python train.py --tie_word_embeddings=false --optimizer="soap_variant" --learning_rate=0.00461
Below are experts of layer 8 (counted from 0) of a mixture-of-experts language model. Rows are named router (the router's row for the expert), gate (a neuron's input weights, with its number), up (a neuron's input weights, with its number) and show model dimensions 0-159. Each number is 128 + 32 x the weight over its row's rms, rounded and kept within 0 to 255. Numbers have three digits each.
Before each expert's rows: "mostly gets" lists some tokens that are sent to it at least half of the time. This comes from a sample of Wikipedia text that the model never trained on.

# expert 6
mostly gets: "°", "′", " −", "°N", "″N", " +"
router:110172103146097131144133116148098178065140132109187106066139116143117110113118118111114128157146141069128165101107175163117149101196140132131139158142121091122123123151156141123130117130174077102133174148129138154131095137130096064205132113105168168045115140080131088091169147120081089129108094086134090101140120173173146150081174059166104177184139152066125116229074146188161103119108077057077123088086203100129122166121171126094125114082100067148108104076141213105129130128124142
gate11:115130121172146124100182179108116129106128154103126170069101175179131124139163129081179183148136078082092123117141119112140107097131134090141129116132109200146149071137097104120133109104101108103096076175082098156120150182104096151142115082116137160124118061091126114148141177191066130181169095132075159127162101173138115130162109117090098110093169114161142193162181075113116086170125107071112101194138141118121174196167117206110128150147152121077112170163196175149124116089158096
up11:053152084095059159155180144077135175063126115136161162131113094157081127064133170130152108185092136135158126162124075139117147102140151092126146087121116150098151102182134108112129087140187122148156113113123146099182121183103172169052085198174100166189174124119155142106122097125068108137177101157122095074085148131179142164174126132088088172142162123074126139143132097147175088086129132143139115150132182132112135133114161090193167103112133110118163106074149131122104141126176143
gate12:157190120093154098093176128135098165156127109123147142057100164167153091059107102062079126109099051097141066070140132161149100121131131120135102171132126113099089102187134143143154161098156113123039105161074088101132184102118102094141147095153146150121087087158095095139111116085123132115121109146088179112133156090080082160088113108116152129190127187152111122131116108103161171100090102148097132123116184085159202133171113060169071161144111104108064140143169083106079184101138127
up12:071181121063160116110135185114134076140152117112121145131142155141152165114154130133116127198158107141101121127124117156061128117109098136155128110126101135148092121138150156095171137144128098148143148154098098135090164176159072120124104145178142139115168154103152166089119133123121110108104071055118122143111171066116131152084136125146138159131143102137061127116104117113106141102104136195103222147126079070123163125117089111098064134132141097139172156128163118057095162049133143
gate13:125173030118071185088129140192143184118074155137168164053141128166116061092152150153074125172113152091185141127137193107126120117100167131060094153059133130108152116080118142146098104153183134158120099148089123117150222175144086103112150168058164138138139133138137125087154131147144168122118140089103131093147149116129130095166137136177127099117089125146117068152090141144157116150113091177171157115102162128144164185131182130103100118138207084094157124159139183126164138160177128
up13:087145110156159075167145104131151092085099106130143172099128169161151119152150143088129076098124072159195145107180176148112101118138121175141129091127189150095108101122164143187122154100097194112157129140167152194109182124072179086119165114160120110143085096096128103076118137097152153162121118081125152100139125154121135138079118128210121130172116138188139113128129152070114126090161128151145134115133101071069058148170128145120143181107159156093187122073126146168139121106087063
gate14:107149146119119165148169104180127134106157126114131119115140146130159177108099096179167100178155174112134134156192145156119164124137146116236064115135114133115134134127093088191130146123175138089152099123142105145113168139210106120129125158124133095052102122143163134143122204160113093178147136109111188178163120105129177192156074102096164166106204115089145095084092145136130124177059072118074098114156128171164152083150101149105080160131170094089097117123136121072136127093142113
up14:111107158133148160084099117121126118159159165107141123151155130089122104124160155158113120160120149129111101085175121136140155110125178101127129108135151056074082167237164165089114080106187176118129136104112151173097102141125134100162143116128194184136114112034151081146130136169130105082191111146133172129179153105168098173095162114176192133125104162088137146130138049044101143122086129090200118109126109157081163056146140085157143185149153086115163150173118095110138093103097107
gate15:173110049160131103140122088138077155078080144143106154156154100130095185150126147117179105139102059096153139093104193120110109130157134153157122159125121118129171127137140146167156135149191134178149117156124119085130161159177063152154106127101145145124148087144169041132128113171100119155097219120171106144121161114113185134117062082091180050109139113135130127124119194129127143146113173139176137140123139107116156095157145136068132136125166120064162124155166131166105133159133116
up15:152077112141089191153165142138186080159109127216163108122113138188061150147147134156138095107108142165140103139146140108138149123142124084141158153158104152118107141173133141160074158157100126124145121120114109102095151117113065150035095153151131103065205127138123074128133092152141097134109116210135097141099141106142131141155137149130117106119117134107073133120115112120144085083197122144079126108133136160125084147110086148101125144147132164029122222172105114137159176091116115
gate16:138131037090146061142109118134082171144106107128172132126165118130168085130113103122147092103156200112112117149127123139113117133140112147170146082127111160102137136136134109141198119186110056090101129150114151105145167115145160094093162129100180147136144152157108140102115122157180143145090085160061133107173131127136133118133164136132190053189123156144134113104121209117104104123099144065138180118139119089158127221125180149049190125185125139084156124099142186109080149079227143
up16:135155177139095112129137109148195093080179176140127165057204084185180137086115135176122140153132114149137178127085080111135131043132165172133125123154138122094132156135103162116117137133119078084128098114106188125052169163130144113129141117212110138135103158177145073153102134126135136170129107131161146163124172123164194107151136156098173120157099183112109105123171120077118082125084118124168167131174149078134132091088144156061115132143122120138159154160097052134123178129190115

# expert 4
mostly gets: " The", " his", " the", "The", " their", " its"
router:102084113130156081152159139115140131069146122104139193093161140131166095137121116079116161166103126085089181129108157070128098077138086121169127101174130105143165080047130140105084132171144122149125163117132122158136091151124144099168156142120187157136113149145173050140141200144096119076090132174137102131121108177106163114117156092137165141115120093151128077126116186125170104111103100095128071053131197167125154129091117153102132105102082097124150169083089120094151119075141180
gate3:152192175118137120158166183125100139087107115145090172105195133140163116158139094118153152107156099169140170172127165160130132077102156164138107117120072137141095124101113092118186151109147186175097113093101107143065147088102108182121181142087151093113121082136115093107175145118097093051142097113112125106113152119154126158117132161057136106123064145138123122152138128148134075160078135110119087108138121146124139116093086116109156124171154092109142062166209103162171169188125132
up3:144144100154153122133172156102151148113109142134052128049214052185198130133171168103132091176190126151112107158120067169076160147114170106175086130103147131106105108131114145113151123140141109132160098091119129122065136134103175132164144133195123126116109102141095102188160120167127138143075126195127164097112097139122125084149141141174175117090078084123155101181118141125210159158155113102102136120157139148164117131120136132094148121145100104107170132060123118101147182145117085
gate4:147143076092088121108097175110163116137140144168162116104097086093139136106174186185097093127078090095122132112090127135083127147103148113133091121144101104158125083165100121137149140129106124145083126164116145162129098118157138187149168164186161075130195165114188119184160187170122145148110106156185151157116122111143150189138172112114135115151086088058117066134173090143120147168113070073105151146152132110111143099138093104108096106154084096082105159107138074114124103117160112
up4:138181133160135117138098138131129152145085175120105094175131095183149159141103139160113156121179158118117090105137091141069138134101166135123055152059152166154121102137142094087176154156095150200142093179132151073137128103104142108160078155189169147156127089107119123142128151159128123118124110187159124135160139110136118182113144096163051101084138100144088151117147188150108095113178134167145177085097132122152166118105078107100110100171096085097125203142093066157157112132170104
gate5:121113106092121134141158172122079145112161129142147168163138141149173164112113129166137154111141105138113109168107229140179152119129123105069099119165098117149141179125105132136145141113169172132191083133135123116122106055059128144088138095124166112139151122114090135169159143124173150199116118137177146171064169099173153086106084124107191099148101170140117151178195124141166123156113138135090117088133103098093175121133090181120151191103186133093165143119126052051149159151134104
up5:176129153108082138117152162081173120150150112068139127099099132082190181138195171112068168170149122119208074120117149117104124119173117161135152120164106087153085066126101174170075101069160180067007135130184114104156128085168099108138195131158131156141142123156119209118090089158136083112109188082126068143145137122091193140161140188127101170120124159125135111137151094135109109149088108138136149126134094130100076103123165100114103119128069099096071137164119167112139114144067085
gate6:108142148154075124084081126072151182091112131131201183125155072158163104157098145139171168101146124108093170106079155093172157100096062136098109160158137129157144141073139162100152159160106117178125147151107095150091094132194202085169151088108075127142150170122120102177148108150137137156082166169092124144056116117134136152119076132112145073120191154101071092037106140152154097124122133179135164164128080122155105137061131079143138141125114158160117132070104131131130135109095121
up6:069159142174078107150154099173136067076122055144084166163168108155118093138125140117075143126103116067116087100182175138120145139101142132157101142127077197134102178147110162128087092121145075110167150155087105109073126137102133115125127112141063094153087153120137146176122140139168128079137121146166123153129121132127114141071175107148157140156110153187153087131128108083128139084180149120177126117136104105132127129167097151100158155161155141135121134068136131107122160076186190
gate7:120115101145111105159111169177179187143171144156125160130137110110061164108149173098114124141110129064121166183104117088076065095085141110067097114217137126092187170128084108128156167105186103147146114145107100126100101158127139193129165124200091135162088098111139097062067121128112188170148122170089106102159115087171150156104092169184124137120206173169128107101120225157098133133110128102172115133105134163134138133105142088160098087094059036149119130093117173137164138093109134
up7:133145057104187123183134109129121169085195148097188099129190125099148120107103122116110147145081137130145161072158118140122082073186173157107149163157131184183133159121135110108130110124131127132129118088084159101132093058142115127133128140147129126139174122102148143140084096198108110134196088138142150134141092141124134168139177171134126106098162139092148111164138106116025187121095131171136130172078127100119160085110127132128015146185080162153156125142185098089141196120159148
gate8:134132137108138096183062205080101092114144060099118109154174116074077093105138181148091089138066120120123122094098126108117166126109124035103074095167141142114143153136116108107129123122065135100149137194066137119162171185102158111109110080125152159065169106127119104093164219103147141174138115134083130150125137070116190095135183152130139115107164133128154127111131194164178104082127068120166121098114186101095118123108156115137125195123082139116120116172124113065120113183125140
up8:156109115167138116158126163110139188083137099125171166139125125115057133142082186124220141141120172137162202073121118213153190068153117153070145173099121134070137179124122074111104222156141107156106148127171117100115162144082132131135094068169114174093075093157116084084124109155155098171129131075077068092092108140146100109167080134121125118119114090127107122131115117121112186156129135105078139142112154155111117091114077128121089097146183117154095101193131102153134135123092125

# expert 9
mostly gets: " sh", " h", " un", " f", " bl", " pre"
router:135112156132136141141101093131105148027117098138180135145099140135096121151091146043106157141127169118062140158118180139123091104161138173145110069149081114184137104127098148176148126131130119115176204130111097145123122116143081095167150144122149166128106157128099131115155145103103089093118131128089134179117123170116176119101173053160153104104098054137143109145076162121166140121134115122120083059054136150103158126090112140165161169124114082165060084065113132095087134126174141
gate3:161117141040101153166160154128136142153154163098137115120159139131106098126160153190100122117172138104102131081088145098146086160203121130205129130152116071102094122114118117115188136130170176200091126115140131109119127150135099152105126140119164137131189089080157189131154153116114129112098148154125164148069121138155174158150103068098081148129167175083107114138137164107135130121141145130129059156122053089074192089147165070231128151124121119125125167070119101110179129106138151
up3:077143091137159073139112113183156147103172101140209118181060147127113080093121157112089161170160116103123101120124126145151119154155118122131156169120109152109119140164096143163154078128066128142182106190140133124142154127171149150155120105137159172077128187158127095116097138120128101152157167083152147072121052130133160103104104177122102121094133117149080097115131103136140185191131181158141097146144102129132134200133106127170104135118142203204122161160156088152199128149112189
gate4:123081135136108099145142134117124152144110079154096140119183077111132151157128147080103122131130155160138121147094163114110144112135142124122077079128124192133087096126113168157100139127041120129144145129109085145097210097145101108133088098107105162141064123117115156129112142119124126112103167110118126091124097172106116105077182119138098116167089052144139108104123129133081154131058149123129167119000119105101106062139194130157094152133159140078038117092117160111128123095113123
up4:127157096161120098100054115164149109126095114115179183090117103152138107122136075199098130096131118179177148169088133126135098133135140145169093131105147136136089180117105093098158124139118153143117081107126096202142105133085091082109129158161125151120156173122116110121109165110162117140140168149094225148104116168147079115122080137114135109143104128183122115060107147140153095068152053115119111111129120130119173162135146142091145154119116133139138119178064156131143080125165116
gate5:073121113184167105127184157190088092079113209188163129129071134105103192161129161070127115162156151161123200131124150110124142159134149187097142112140102175116190147131106061130138117080085147095135139140152157109114160104066134112141125073070155079174136105094057104114113130141125150152131120126136064154130123104143177134194114082117153150128161077152159131127111095154181116109111122171133124080167083109102128137096135175117132127147146116168126168098097121211072124142167101
up5:153143120137074109135128123128144152164158133121118086148073189116165099107143159107119183089158120198108116120110088118128128131137121082178164081114094121230134110161131081134135139142109175146131120195006106105104144183178064181138058115120148144115105083094099143134134153053060107118145144062114132155118113116150046117085129142097119124120134129122175142157128174104141170105129176109102159163124120096136139110154135085143101120069076120149099173102113110005084141141133132
gate6:074141144095103142179119113107093190126126120161135141174096155099152119135103118066160164108123106137111107139120130146101076123119148110087127166139108084151110152105108138106169165197100144142114106126162134087178124113174139122169134122065081140055071152126075108183120137078094148159112171152162148108104147079103113137127103056143079105212085146099138116076148120101095147141111154145074139133050150102096107178084005142110115111138111105165127113081111190143103080082093053
up6:126140158130128124145164172106111114142101168122152192112091108157041125092088149129149134122173132095069124097133090140060145106171154094136219191096200129132073155130137108162129099146112137120090153138133110086134143115192104175093097173119093163143156159140140105118083167158120113101121120114132123151092089163114126135094171108075122171112155064062130096096136099161054155054160160108130128135142140109138101096158171098155061051111119104102137138157116106106128123155150101
gate7:106132140146147106182152134126077158109118074192167132183124107096145151154111125074118142069104175158105151148141086146149124133152122039120117143107076070120085105132128105101138148133126124134181096137138167162137133127141125156102128127131150106096135115126088110052196167158099100099099154106157129178138090046155059175213102092155119085060121134196122110142175111103108172138131099138116130111090104096149162099072150150194109170121156150133130140153150142149134143106122114
up7:118101161131145088179178098158083070144158120133156064151178199137157174152147144078104139120150188087163102135099091121150129106164097137083115129164182116157136093067135061147140152128161116116109141083150115164131105119201131127140114154099081151113091115086131146133139118150153092165185172128096151143141155163135090105169138142104142135078174122144101130165162090124173145157145146129161178116165101176162141080053106141170102162160106102119122113178127142110144085069101060
gate8:133152115120167140136143143135134160108144149144119138154062158126123136113090157106114142129075181066187108158158150151072125125127166144132138137211106132142151149103212129180107166085157178100124096070176127100124048115111100118078095082151100156160131125157086096132128072083109124100159149125081101148130156095150122154081168144159136104135058132102172101160144122095143155104145134206149185133135123116106130104116152153140136166132202091102174166117169089079156120124112098
up8:150076134164155090147105091151037105087111162139134127150179193144161146094125165057095167126132112164119126170157137145191144134138121098153082132121139137164111118144187130167086208116120088131074195115114144151174174129086100075080129114122115129170149175127105073086086117101136187186124129138129116171136123120145144154114146146123177107110074146145094113173086089123181129077149130170126132113110186084193077119103130098109119092097129094228105119143124178079104129131190138